python train.py --normalize_top_k=true --balance_loss=0.0128 --balance_bias=false --lr_router=0.000594 --init_std_o=0.0167 --lr_head=0.0053 --schedule="wsd" --train_tokens=315900000
Below are experts of layer 6 (counted from 0) of a mixture-of-experts language model. Rows are named router (the router's row for the expert) and show model dimensions 0-191. Each number is 500 + 25 x the weight over its row's rms, rounded and kept within 0 to 999. Numbers have three digits each.
Before each expert's rows: "gets" lists some tokens that make up at least twice as much of what it gets as of all text. This comes from a sample of Wikipedia text that the model never trained on. Tokens count by the router's weight.

# expert 40
gets: " the", " from", " of", " by", " The", " for"
router:477502494510513507523519505526516486485527452526511489463535544516492481472466498493486496491485482501487523531524493491501508510505473488467486509457525496500492444456486518473504480468514500476479481563485497509530542515514471505545476483464513482487450470521483482485489480472508499499527506506480509538557546502494513514473465506418462537514513525438505523508487505497476505498479542509478492490516511510511499533553537453507484491498524492516514527476471497510493523490544500489523531510495512469541462513507461504531459505481491495535451475554551556498504488528508519514

# expert 241
gets: "in", "at", "on", "ad", "ib", "an"
router:499524469553531497480521458497468483499489503521526467453480518518503524510519529490473502486451497507505548489539481484507493547507475532498489498481477525532474474496453532471470496496505534495507451520475528554520539524519493514521505509501504460453466492514464485477468500495551514468494477498482470511524509498530513534488518515491451494478535499489544483519482507484480508533508474475514501472511511478502483517532518483514456471521488497496507531490442516520478485513532506538526543498480554416500494502504510489551495501521520486522511453514511517484490432515512500494

# expert 80
gets: "i", "a", "o", "u", "ai", "ari"
router:496506472496505472496512474526495514511489478523492492446476578511482498483469519506451482491443457519504524502539467477513527563490519474491489482473487485478494496492512510486499519469528496491526440512485517501538496515477485517486500475473543511535464484552516476517530509474500512554508486508522537511501519484543496501518485469490477543482494558505510501518456487478448505508485529492476520476486518472520514532535528502463476453533478486456514485489455545497480470487526512503513491477466535501537515496506513542527469525517535511519452513516480527505489458512509517499

# expert 7
gets: " T", "t", " t", "T", "et", " C"
router:495509504538502502548508504514501512473495477556460473492514548502526455476534511521454484501467483520507517504522492493510542529489539474463478529470476488512495452503479556485525497467535478482477519505498523515532534488497503511507499498489519501483504531500490485467499470472523511492484507495502549515509463479488496512435515515425454516528510501497524563506485470491473516492483504503486493480489531539465502542521462493511467525523503486508533474462452515470468502486548512528509480496531510494489532527525488497492421521490521550525479460498495514494508467493481530493

# expert 65
gets: "i", "u", "ai", "a", "ia", "io"
router:498485459508543507503490509537504483521495471541501512455495543493505510489469531491453498514486444507476543515539493507521520537473459474472499520460486468458491476503493518463490494478514478492543430515496527505546486520455504512519499475431529496522477483487483457487500537481500524546499497489516535520514513485560547477484497487482477527520521527507521491454451499471464526508473528482484492520532511500501512475542504534487502474508509471497499531478449484492484496482506504502511477534488517503554501510521516499529477517505519499520471493533491521466445497511472525534

# expert 137
gets: "h", "th", "st", "m", "f", "p"
router:478494485506524510532500469503479497491448444558507489491497539486477495506480493488481505485481458544506513495496481431501542554485530537484480488450517525530518480482478539481520499509544497504464511526491517506488503486503487520501473477523519505481504487528468468519510532467478513486508468537494497528514513487503520501490510498474478490500505550448527499531460508488490492502491507463479522546534525496481505527501556462506505506465486471439521506469482553521465490509491497506514508450485542448504501527512475539534490506521518540523477483494528517433506477518535527487

# expert 22
gets: " T", " New", " G", " Bar", "zz", " C"
router:469501499513521513505511483515510485459518474539481487460548521474499483499516526505469481487497478526536515492508483511519524532516485510489498547451491517508483480489511540482525501453555498479504473533480515525532503492466490494516489527428512471532464481494502466470509521446484513495500462483479546531531512495512524485484483514457469522523515501449534512474480486492479536512470511475511479519519512525467508534545521484484489503503526462477520514463468472489469471484545526539517500514517501464517467531508504508563452513505500536545477466525545533521469495511480510528

# expert 159
gets: " it", " not", " which", " It", " would", " only"
router:467495482505506468539527476511504507541502472518521461463523530513507462489505516483472470485470473516517556505533476493498512497536468510473487475486485496492517484438473503491513489481492472511494476531492529546494501500495483513493521530466504545530474527535465464469517516493511510542474507538460508526509495472493561514466520469492455508479531517490550498494448480508498493506469510491507486495535500500519485571531575492509474525526476468499515467471464528521486517481534511518459488478499488517490528484524499550475514480470473543526477490508513528502493483484547497520

# expert 23
gets: " K", " H", " R", " L", " G", " T"
router:489503494476504512511520485513516481486496475531499473455553508519486499498511512498437489473465474501512549514504498514541499540504464540487457507456501518496511480515495567492494492490555502510486486489466513505506496526504511499503505497417538502499481479505503491461510490468478509502514494461456515564525527492491535470505535504480472555508493496484538505483462493494471519503482509470487480534501512485494480520527502486509499475518518456493481520473479491464407503500550549497539542536504522487496529524493480530527485500511478543504483485525537531501498507522457525506

# expert 42
gets: " the", " a", " |", " of", " with", " by"
router:454484441507510498518494489535497475473473483524488505489531497527451487509485514518474499452473467478465486478500484454489513516501473476493472503467541484501516522464485539452525487475513496494502463534506500528493536491517491524559497527458508474480469527532510500491535533501487496482514464504477519534510496470528467530510490480441476484479499561465518545485476483452468516526484536523483510510516498524515471521573511470503492477490542481510518515507443505489495490494513525498545534520495526499542508493537503512513458481461524507550466475516511527516494501515502499513

# expert 91
gets: ":", ";", ".", "):", " +", " −"
router:494485467508498472530536495508513509492481473529489479481515532506517505485468503506460485518486471507497523499510500471486520530538474521468486478476528495502524505481485518469529502435555500485528473522475519505521502505465475521531488543488493471530460478520495468481496501449512491499490513528493504524495501489489508524449512514474455494494520530496505507468475516478436481516456539495485491507540494519493532489509546504505516482515522442479513481516465495496483514482545527523496465477512491463495496513532488515539433501519554543507471462551508548479474501558529560499

# expert 95
gets: ":", " by", " office", "):", ";", " Succeeded"
router:482451458477507515500538497480520525501520469519471489489525508491494494485494471495467490488478466487490487473507508461468497531542490549494444489481517502504507522475483502468538499448555507510500479530486534508477506502500491510519452516496504493523479500553500486491489512475509482502526483523501529542491473481516514472449492486498461529512547482512520505502494519453470511548480519467498465505505516512499495520503510488502462487534509453462496530488477513497484480508508510524559495535467527495520495497506483492566447533539527506533471450554508568539513462489491530507

# expert 103
gets: " up", " used", " based", " while", " found", " after"
router:459501475480520518533533481562512504532475465496525499471525524514496498523496493489482485479516505510470512488498510487473513536534536492493439502464508443486510519447462487457508460498521447512519533529484517515523528476511474466512527483473496480465499480502490511509509522481497497513527518495446460534534515477491499525471497483480486543462551511493534544515473509509480508555475552504468497473524508475502505515523518560504491518475498502505491538437485504510484499487542533462507486548493485483520476507507495499513493510511506563552482459530505496486511477503476495504

# expert 24
gets: " c", " C", " N", " n", " m", " H"
router:495523479490514472528495456519545539493473456526472469466495520497505491465496508481467468485515479464520500509524499465489509503477495469462483518448502500468519509474503484496536509466474434537525505482489515547518549492540499489510505487486538500510461507539502491493513489519474508535552522492503532547527526508486479456476513496477471538490522526480527538481456492489445517533442529455469498488512555513497471524562515485520475492506529491485537537509483482490461464483492531507504498507497505517488458499504475523506512499521496532524501523540470533513502507504493532518

# expert 217
gets: "1", "2", "3", "6", "_{", "4"
router:464479457552509488517533480563496478477505481507464517488557518502485497517512534494480489513486474483505524504513465500506544524528500480486502549469519481516500508511474528485519477470530473474498487543487514505545519490479468476509515491433483491519489489484499459495520483446493495508519490458456544512503507492504544506482517503478492481511524523505543512478450509480455506529478539511481514510524492507483518482542545484478512463505515462471515522472471463517443488507546518515508497512491493484516482509497495547527437498472510496529496472511539549474455499491484539524

# expert 82
gets: " 1", " 3", " 2", " 6", " 4", " 7"
router:462500447490523513487492474504470518500495470518496504478531508495479491487520541467480486500459504506495543510524486496523478539490508490470494514454497481551508503504441525482516509451525484543459468529472488556517552494471477491492496491442488480527496532540479470504486529456493477529478470480450499521535467493487504487498513481523465517512508517491542531499448515476464537500499540499498511484554508485485508514551535482480476526490533512505530507505476505492458505503534516513507460524482516460509500488518510505502496500507447490560497472535540546522515517490484516523

# expert 139
gets: "|", "th", "-", " |", "N", " National"
router:481509487500546490505533465518499492452504491527499496444543503510535492497494520488484472490500442520549524517493516513522527518531486508479507534447482501503505454501511521491504481476534517465464466534474535494525524477474473520538498521444513484528461510507505475473503515464491521501497497489470533528509526514521505488486499515451462506499504512483527496484478521501488505532473514467479492490504523525476523522525521482483499490492536453463512534465473487520452463499549537526529503486490511471500465518497475507576452513518539529546495452519533530487469489526468503514

# expert 169
gets: "\n", "'", "\n ", "\n   ", " 978", "}$"
router:520489506493489493521502474518533493453504459517523462475560531490503528490519519463487513502496509475509536496542519505496548516527503477466496489486494489548526484483496502504528471486508484485523448525511546520508491517463478548504512489486508465529476513490494482509494505452494463490509478507498503507555498485494503496489511479488460483467497503491531521507440491493468493499449520475475516494477515478512533525516490491499470499529547466476513499425501484532485480520485542523564512465479538478509461506504461500517463516490513521564492480528534526460483445473503545520

# expert 142
gets: " of", " to", ",", " can", " would", " could"
router:463483505500519521506538488526501435477481493514506513489549510488520498486460532490464484519476474487500533513516477505529498509508458482465475534469508501529508485464500543497506462471537500469498450522487513513547506506458471486546486515443539514512489440496477460490513484481518487521493485503501524531515491496510563480478479487477479515525513515470521541474444526494457487519503525497502482522547494506519495512553507491479503502473522477484527487477458500484483503520514519540529510498509493494488483513484493498527448507470527537565488473512536539485477485453495536535

# expert 175
gets: "S", "W", "C", "B", "N", "M"
router:459533469484522520497497500505474491475504464491484492447517486508482465506513491501511501482458500528485494510544522511509535534486516517496508509445503480532482476494496548454548516481517470496504457508460498526495531451458516487548486493468553497515485470483487437510489492451504519514511495538504534530526511493496535494510471497472474518499521543479532499496457499485447540544486504442487505503521518508484547540524496462501473490514507491490525515496472498478469453460550527479512531518513507502507509486499480504492491505485478535543492499525553550472497472491491525522

# expert 244
gets: " the", " a", " The", " an", "The", " their"
router:476470479503512507526510475528545480488471439506497503469517538522510508471486509494452513429472508485512537531526536496485540522486523500452475468469522472484550490460503503504503491487509493514515471539440537524485505528476455507511446458495568507472485489522519473493524470509474494530515485506491511555540513497562503478494477515469471538513522507470505521492472498483488520533477479490477510476534519507494547547529524507479505496503503462514496514516468496503489481456508537524481504480477533503522514485515451527499483513541501515524496503512513513477492508524494533482

# expert 117
gets: "as", "ut", "ah", " Al", " El", "ash"
router:465523473507458526485489510503471481486498458506532482472515538480490489489505506477505482467506485495508559527507452453520490530501459516498491471461487475502515494496489584463512470508505518518480437525479547526494496516495504488529492528478506493506506505474511432510502473447496492501527490498478513513481504510546564535510492493498466493527536502461523516509513482467445504503496485482501497547499530484505508490521506488525506510550505464496539496465479483476459476494534516535491517457507550485514491515501513524515490530477531525510469496510574519521485480508486540496

# expert 21
gets: " I", " U", " II", "ec", "ia", "I"
router:451501489507518506526505487523495472502490471548497500491558507493525484527520487513470451506460483548533508496526522492513523525476504504476466525461469481530507463488476551463471451481534475466510452520484537533483467490480511515486499506486516488532464487480506478469515443465522519490493513521516520521525504483491545514452494454461469487513525512491527481503423497505502505488508544489489529522529484520471515503550533483501503484516514484482527534495482484482469460502513511532504472528507493492522463495541472548501457518481503536538507467498528540477485508502503505513

# expert 232
gets: " a", " his", "'s", " an", " its", " their"
router:461477478472505504526483487487519510529474464538505437504513501496483482460516462508478510479486488513493538519507508506482540521496466508483499521454510489502517495455497525475524501463529503537447516508492528506472535542478477516508527463477547527463483514485472502525496497497477458522500525476480496579526492458535499499509515463496443500500502557455515539509478514499491518512483495512483489458526541523504477525538525512527511484515526512490493496524463531452493447467531537519486537477513527477514523459529481514514500552519504493546487500524484518508522497473488499508

# expert 102
gets: " D", " d", "d", " C", " l", " V"
router:501510516525527477502525500524535501491475490561490510460503502478448486492500494488456518465484461532500483490510526487509498521500465454469486512414466503522523526514486510518514480485495508495547504501504508478517499491506500496514505448477520510528497497492500498495499445468505489528532483464492486525516525461510526485491516459465472524514548554478552490468474531468503494513458548514453520521534500498518522543574494493522454454472491478470511491500462529482448490470510539502523517519488486514506479509538492497502447513504503531518492452513496508496501518491502514486

# expert 141
gets: "M", "C", "S", "B", "D", "I"
router:480485482513503503516503482530533515467521469529469471470549526513471475472507488471489484479449500500498522492523515463517514523509493504472459493488501515529505490489485531470515506485530471498483478492468539551502510485476508494514503503432552468518490466494521438524488526466505524542517488522483537516519484476505499495491502455490486507477528506519503501490470474454448510518458510479501506513499536503489502542544535511503498486504503502516560543519478524471472506484531540466516509482483555495522496488500439515509472497483477545531499514493528583488490486538491525489

# expert 8
gets: "ers", "s", "ors", "ants", "ists", "ies"
router:442473490532523468523527459515502488501505470523519516460540510526472477476472494497489463510499459540474502498556522475493513514557498511498457523460483543504509514498444519486495479490545469466463478547465543517524519478511492524482440500468519495517474467511519479472511506439494487500501475513506536516518509509532520508492488482486462525482549503461532523533466495487491481518478532482453518498516514519502491522519507494507504525528506501492526513438471508475491464464563513536527520489501529506506482474543494510488499537492494512509504461525489505473475483515515484508

# expert 134
gets: " to", " of", " To", " from", " would", " could"
router:477519435513477492512517505498484484521474508537524468487523525501500485480467467497470476494481497473507514487548501510517513514493435464496430490487500535469530499453468545479503526444509489536490497519499579519524499470506445517547499485477542525485460499505495478486459509510527462523506498507491515562522502480495541495481485486477478513521489507502525531486492515472471495484481516496492494508506572494513509524564488505499513471480472507495532516508479509469497471490480520523532503517485535455507518476496488512502465519493495520509477493528540556475514470465519512491

# expert 186
gets: "en", "al", "k", "ol", "om", "ak"
router:436457470522555490506510460519474450445474491511522502493513483470464526485476499514485492511514505513517503512509508458481512535491477543493493484453515523475518517501496523496476501475518525497459487502508516512489498542499497524511499483480509480494411524522490473481545490494466478484508494483505512529545489526517499495520476500503491530501543533461527514530499495512456530517463536496505510468489530473482496530521521468523488497491527493476518479465447503508473469483507518542532520530474531464503460494515489514545465501508536555519489514512525544499528482502550542477

# expert 150
gets: "|", "-", "==", "===", " -", " •"
router:457488469500535481503495490510507524515458476504472503501508509519496517457446487464445454478502487493540507503527484527526513530494489503481458448468499514501519489446488484449528489464498511494487495525458509560520546498501465513527460505432539501504521534488513523472489486452485520530514514494517473536535494479519488518487502520476480520502510527499523545474492505489476511478460472505465522499546531493513542482548514541500501512480511478478514549484485547482454455488526508525492541519492525486507504463523496528500489522501507498544502478496500526485512489509451507519

# expert 190
gets: "i", "a", "o", "er", "an", "on"
router:463500480506551476506532488529501504527492487574509515419555510497506504484475490502446479478473493514519539488526461495496522536528480489484510496475480514491500495519482526476482467471557523492465461527500523511518501528479491480505471505483543528516427475509508456489508499459464499522495500502484508530511520524540526485461498513495479527489490526483536513529449475490462537501478505462500489490500495471517462483535545497484474488475517472468522518474475492487470474496550480533514510495504505493504508535504495504532481506502535511514477448509544487472462475520518515509

# expert 176
gets: "us", " by", " with", "ous", "is", "os"
router:475508487503508488504504501489503508472502447529507508462530522525506513480499526508464460497516483521507489486516502502517499517489473495465467529481491466506518493472459532472516489442555518511468495571495501545545506500487469481555498526478503516516449456493453485514492460469487530487522504490506514511526510518508553518473484508482495558491537519474521531496456487448489537498487529483496538512507517472499507525541516522510489508530504492480517519500481506526478485473509508554528522473488489533546440499513479500482439512453525508533504466509555515493496477506484497476

# expert 51
gets: ",", ";", " |", "|", " and", " ("
router:452492482505521485520505463524520466486501489540496496492506533488505521480497487482439468499491468483536513500554502529490540534538499514466492510419479520508523472486493535468507514460533505497482441506509527503503498506500535513520512503447513493499472531472504471505505450480511508488514485506464487519508504515511531501518478476453466525487520549478518473484465509519495529513471503467507513506496506481509497519539521527500500503532494490488509518473471460480481498468514531555544491485523506456533532452520467504530452489508523539534521430539504534493463479495491493496

# expert 60
gets: " the", " a", " The", "The", "the"
router:480515469511520538537501466538504489483482456527530473485530519506511525476459487466468494499491478503463517497534486479512515513501451459489476491460530473529546520453492512499533498495520501511513464552473536563497511503481475550539459488463528524502497509494490449520491475469466491535510480468467502568496477484519494530502474474462467498509533521464500544488458527457485530523482522512479526517520519516468511496531541490534481512504499472525535519496475519497495490476484504498523525515460531482538486493521490538513467501468490495496466497539517514506485496518516527503

# expert 163
gets: " ", "2", "1", "0", "4", "3"
router:462500501496493476510498492499476487529515480501489477483519516519528504516491469477461484467496495521510499525499492468476562519531504482451496521439480493493477500491491554489520484471530447503522449542474517513533528515446516496529500463492506517502479500473492464530463505504489514521480500502472541494496507505511535513467508533468473506505503533509558490481506496448506480509482528490463521481522525501496522512572507491499467478498507484518512536489460505499446459514520560524542515527455516479511502493555505525519426505477513478515504486531531532472502472516503524507

# expert 50
gets: ",", " |", "),", "born", "-", ";"
router:493472488528519503521493482575499506523496466531516482511519506495491528446486497488444500515534484476513499479520500521475508518530508513462480529416482496504510476468493530466503505452545466517532493544520534523490525498500474516524491525487522487489501508468457455490510487446488497510489489474478500507523471474534543493474495502463470499495529540476510511521465499485479533524474539476477508488520505467488541505539480504500491496497523455485507516468476527501492507485485539506550509480523519462512487478500497506513464506476496510548491457535520544497472460468527519559

# expert 100
gets: " Al", " Re", " de", " en", " De", " Ed"
router:492515479446482529522491485491510482523457495508494488487525510499516521489495529508443489430489465466498529501502519476515537510489435475472490492470491479503507481478483497479558458498506509511492495504501544486489479484502456492561520488456480495476524483485503504503536446482535460515517520454495493554537533503532538489517504487476486506493530555464541530493480520504511495525463539506501512503536514507501505535516489494527465501519550452473491505487461530540446471498487501538498474505469544491524503515509473499512488521508498490526465490538542515528492502523493505521

# expert 148
gets: " in", " to", " from", " In", "In", " on"
router:487510491503499477500504492506501505519482459520503484505521514509491476469478495464417495476460514503480540496517479506525534518512476496474477477463528537511541489457449553458499507448497461548488466528458542532513495527491490514531497481469535507471484453506489523496480460506507507510493521501499532553562480481502536487504530501473444504512534510475515533466495505505491524503475511451514478489521556481501496532544520516524491497478507494505518524523488500483496518468506509511494542490501515476521478460484454504501520550550505520523499482514528543494499465490529500509

# expert 249
gets: "S", "C", "A", "B", "P", "L"
router:450481466508541495516541484549488475508524494528498501467564528480456483490482485489490500496448471473484512482537481498498555517493484476476466497488499511508512495493484524448540515468542483480507487518473515521512514515483510491500481482460558507496456486492508467517506518471504510514511463530504563502524515515484524501483457486506481497511510519509511502545449488482469533532470516466467495497499511510516510513525510492467502503521495484498538525498461484473457457492524516479521536495500496501512485494501446499517471530482512543532475481494542580448481483505530536487

# expert 178
gets: "is", "os", "as", " United", "us", " as"
router:461482461512547510527506464493488513476490486525518480459495518530475532502506519471429460496473494506500513460540490491467515511525468534487456465477480515509508502484501524481518476461523521495450479514478519505511506524475485522526490518473521501504498466488470447467484465499527479482504496500534535519532516517506547555487484501484484526492561547511526542553471461461487514489476475494483539505514518480472520518519529509529473506542503494496534511491462549505472456473540516541521514479467514502506495479509519458505481544487516504515508477512511532515498477535501509517

# expert 154
gets: "th", "st", " member", "\n ", " director", "ist"
router:449508491531541509502540475520507484465503471551492495463540522493450484498513522475494476512504437526497518505506505501472527520511516519492510527442488481529485491502497527501518486456545487522507474528497546496503522505476500502497509515453492489531461481492477481510510490424496524485494501525478528541536502531528493496478489491452471481521519518481532515519478510464486507505472546476485486518493500521482516523530520505492463480507542429464517528467465500500487481491533510524524509533519510486516466507511499500537471513471500526553487429519543542502481464508496505482

# expert 162
gets: "ar", "am", "c", "p", "h", "m"
router:486511498476534533511519476521505493496503461532501479451533497458499493498507522498448483476489474542520487487502509519529512517527469508455498495453497506495486498483520570480501501498514500473487448514513506540545491497459495504525486512453525495531496462495484451495514531471480510517487476458481533554522499499501533466458511498484481540515514510477547518475486488493441501510512533467506500525516483491501522507529542504515490472522505443483505491516437491491409500502526516484527510515493499494504500532499483536544485520493531524527456478515544514484484483510479538491

# expert 237
gets: " 1", " 3", " 2", " 6", " 7", " 5"
router:502528480509479493504525464564507513501517487511502474464564524498467514503505471476450490512481496521520518502525473492544490544505504509467509515448507477473514499498464544490486482485558460513494507547491514543519510505462512471497493506483493478509458493496484476528485459438523508495494480491467532513545493499513549480473503480454455513508521496512541515508474518486474512495467491487515506484562478478521526528524520502491485498458519478487506465507500496496440434487555486530513516509523514511504475471540506512515452531508512486524496469534493545507492465502512508505

# expert 240
gets: "\n", " =", " ===", " no", " ==", " referred"
router:479540502486496475518495449496484483480472499525534493445541550511516503474506500467489478510473447499483504508492491498478531521508470498462486526474471529484501482468469526479541483503522490503539462530501515524498522508486481517529504497500519508503496506514471475489534480470494528544486497519502495514539524531495489521464464479499508514493551547466562494471455497505494506530480496491470503493480524484497483495503479495521500487498514529485533507475467497479467440460496524498511513492473528462512495515564489507533424518479523486574453521542498527501513517462517545485

# expert 250
gets: " 2", " 3", " 1", " 5", " 4", " 7"
router:471544468489497479503504463519520461524474463509516467481557520466451510504507487488423473512480494527477507493510471486537502526521526528467478508448492503509513505507472524460526509479546512508481503534470504517521537501489527467506471485483491514491495473490513466530479500494506521496517488495463542516552488460521538497448476523518457528496508494492538514493490508488469553495449534474495499478541513516484504507538528484482480523496539484500555524509479497491456481502527491537500509524486512504522472475547504529474463545506519492505486479557504537519516463505512481493

# expert 106
gets: " the", "-", "\\", " en", " He", " De"
router:482512492509493539523526452515520480479500468516479478465543497497474477505493532486483521476500476504496512496507508479505514514502445494457484518462499524507517476467518515497528493518494508461503487515491509519529498474479492504549496498432516482523488456483493439466501502463510508510508484469472543545511520488507522482487500514482483507498505509465518508476493519494477495558495526492493506530534492533466510526524531481511456506508533424476487523465459491511458490473517530520530523529505504458528480503508457522575490526476493494573456465525551522528485485504490520512

# expert 19
gets: " R", " r", "R", " U", " sl", " ."
router:488473491539472469534544498515494468480468460493497469468505545490476512489489505493505443508459483484504530531520538495525517514507497529495467524460506472481499516486505506504519505469538475505513467496481498538525493502508492538558505492444485519487472478530513483494537483510499457520516482495502519524510501501506500526476515507490451536524486531493521525511451484444497518507470553484515478496521527466494505531515480469502491465514535443514512547459464472516453453473545505496511490503506508495507519491504526532509428495506473549527500519547543497510502484490484536512

# expert 138
gets: "g", "n", "man", "inn", " men", " women"
router:476478471508478454523518489549502493494468485544492519455512520518492492507508497493443517476522467485488511457508535534506487524510524546507478523437486493478529509503459531487492526490507515470522488500495512497509533486506486533453440467487525523468459513523490518471511485471498499526514524480479486538510534515531575493506486502475484521515497510487543485481446528487476490522498522473494480485512552495462505542553487512500464486497528487482498515430482484484470489521524529537518495516500543463491527500539485505503494524462518488539503458527491506467474468497521494505

# expert 167
gets: "ar", "al", "c", "am", "um", "em"
router:510468485464531532511534501509517516500503460527501455462497567502472520451474504505467458498483525513518512506496487506518522499488480504464507474482499500520508523478505519482512496513509509503482457511515501541501526546502499539503494504451487505470490498544496455542506489526493459516500479496502522516540485503482503486464496472501436530496509539463527523531494471504486493524478513506500532444488533487494500511521560495502528491551500473500519451477443528462446497493504501509500516441476516502504501518490498550496454532534536531497455500506527509510502444542519519500

# expert 211
gets: "ing", "a", "i", "u", "o", "al"
router:486508508497518507493532483525512464479481480529508496449539507486477487497480513497466470497494463522496496490521476500529504521526478488488500521443479521495509462501508521480522483475552532499508435546508514496534493538459476478537482497449516494523486474512481449472500527479501503522486498530499551537519520485543534479464469527473476501497500501459523518490463474505448525498522531471504500506497493505537498506525537521474485482500516448471525498497465496477448484496550517525502510521499508491514490517525496512555441512513527516550456444512528534483488493501496549505

# expert 255
gets: "ad", "at", " Mad", "in", "ir", "as"
router:489504494500528512505543473533496479472486471505497494455536489492462513500504532498447484458470470491515520478492500504552494543527477514477486491468489520507499488499500551492507484496511514483478449512475507512523498502482494496516519527446491506510483471480506464462502513456510483490470481468466514549530544519527547481489491505473480507496517496482543514468485497521463506511499530475480502519505486503470492520522554483500465461503511447482504505472477471485418508498555510518536540512512519491501457521512477520565468509502523503551473458538536525521494494475464527498

# expert 140
gets: ",", "),", "\",", ",\"", ".,", "\"),"
router:491480468543497491546496494527484479531472471529482475495515528507485494488465513521444460442469506543501524470519493500499511538515469513492483507475515519499532558462449522472502461457564469525454500486500539526494519499526526509470476481502539480483495471512522481491488490461506516530519500492507508531533469468500533533492511450451495500457529553480519513519434493466454499542477522495503489511528517506519466491526510505506475497493503500511525495484485524470492489462523523516466543502497517512517547516514481507545482509488517524525471523511533501489508487483493495489

# expert 160
gets: " ", " E", "c", " e", " O", " M"
router:480470499488511513489495468478509475489479501550497480518521509527500508526522494481453503478459506538488490475499469478535535504489483494494470518439479509522529491494481501471493489495502476513510455506487526541516516537519485526483508476472515506495481508515520482477487482479477492478535497451524558529523514472490513477476564489467477519511467552460542504553476519469465511522452503502483540519500552490467478516547525467490477498503502486503563509471476475514444459511529524528505508519459533506490502511542482479536454536482502506508490502498537519530470470521500518505

# expert 125
gets: " ", "0", "2", "00", "1", "8"
router:429525449521493496505500470529473492481485486494474456449514494525444510484506497487480494491513467514503498492545481480506520534531493470496480536450484505484518497475507533476519525483547494496485459550472520531507530490484503491534509491485520505511479535504522468523495521496460493525490482471469552514526505486512536487482484472491473507519511516493537503509480503464495517486507532472511488511505525529479524471527502509477487468513477473487533506492452504497442483516512553526519498524492497454539484460521482523496444520511523490555503488520564555463498512450494512498

# expert 145
gets: "h", " 0", "H", " H", " they", " will"
router:464489492540511505529521465532510484485499470548483493451536525468491476491506518493480483497503471537510520510501505495539536525506496533471489538451506497480490486485479518474522483489538486470509468534484518512508517505455516496536492504419506493540470494497486446479522509453478520502499504507493556534514527509506527467487491501465468503517492503500531510472462512490475513510485533472505494524524505552481491523539516481521482501497532441474513491460465490488474478491530543536522504535514508502518461528499493513536463511477500550554476449524552519511485510517476521512

# expert 93
gets: " t", " of", " T", " b", "\n ", " between"
router:460486486515529500539553454548526513446488488531509505502526554517487452517498550493459485497471448495499522506495478526484539516526522496485468520471499485523505473501465531496522481455484479486477493505495498496506550477481482485535507479464547460497505491484502507477511460448477481496514486491517535540541465501519540493492472516456443499539492501495529546487458495476490509486517514494516459477499524515474497534521517500531491497511521470505516502460472489508466490485521523547509497490495514493503503517506490506514446532455484538542491486512558504516498486494475539481

# expert 239
gets: "ad", "ay", "ath", "and", "af", "ak"
router:492529501518528479507505488551462499502520484513503489482511492496522496504465494482488479461502474492514538505520473509523497534522533502485483512456480514478465524505476517455474485499508496490489475509478527523528527519473520535568490507478513483479479508468507448486468510429492489509502484514462477518549504516506533497482523460496446488504548521462530483485488523521484533568525502479521499474506494491491513474519515492491493461533499476493501498466471472490477498488514511510559566469489552480515467474535499580520479538533513524509472472518513517468492474474471512497

# expert 113
gets: " he", " He", " also", " who", " she", " She"
router:500504485473509501475521491514537485527496501508529478464529495497477527474491475514463498481462515526503537496526513499462544509511460451480463515448476546492506504452461486479518505482508498514530463546476538540524506523504471501478473509461540539509476493550503483494498454461511510533507477507501515534574501485507542497517501454477469517494489490487539529531440533489513520526475504469477510469550489492492504529528497475492466506505487492508531526476497490497478492489537501521503508483483503498503498473514469508482508546487460568500521457533509525515517456515518512493

# expert 119
gets: " ", " 0", " 1", " 3", " 2", " 5"
router:444530463518511473480499509500487504509513483547488476488509508518460478504495510495484457489510489520491496507494484487468535537521509480461508520453526482494515515490493551470539484487517484509492478559435488515521524512525481527492478509470489490497451496528524481509490520494454464477489496484478524517513511485473547497480501500497446513520513496467537513520468534513514526498497539477489496485528530525492544518531507521504472497499534505509525480481444516494411479489518528556514502525508487479493477480523462496488476540533512523524494446541544529510496509501479483440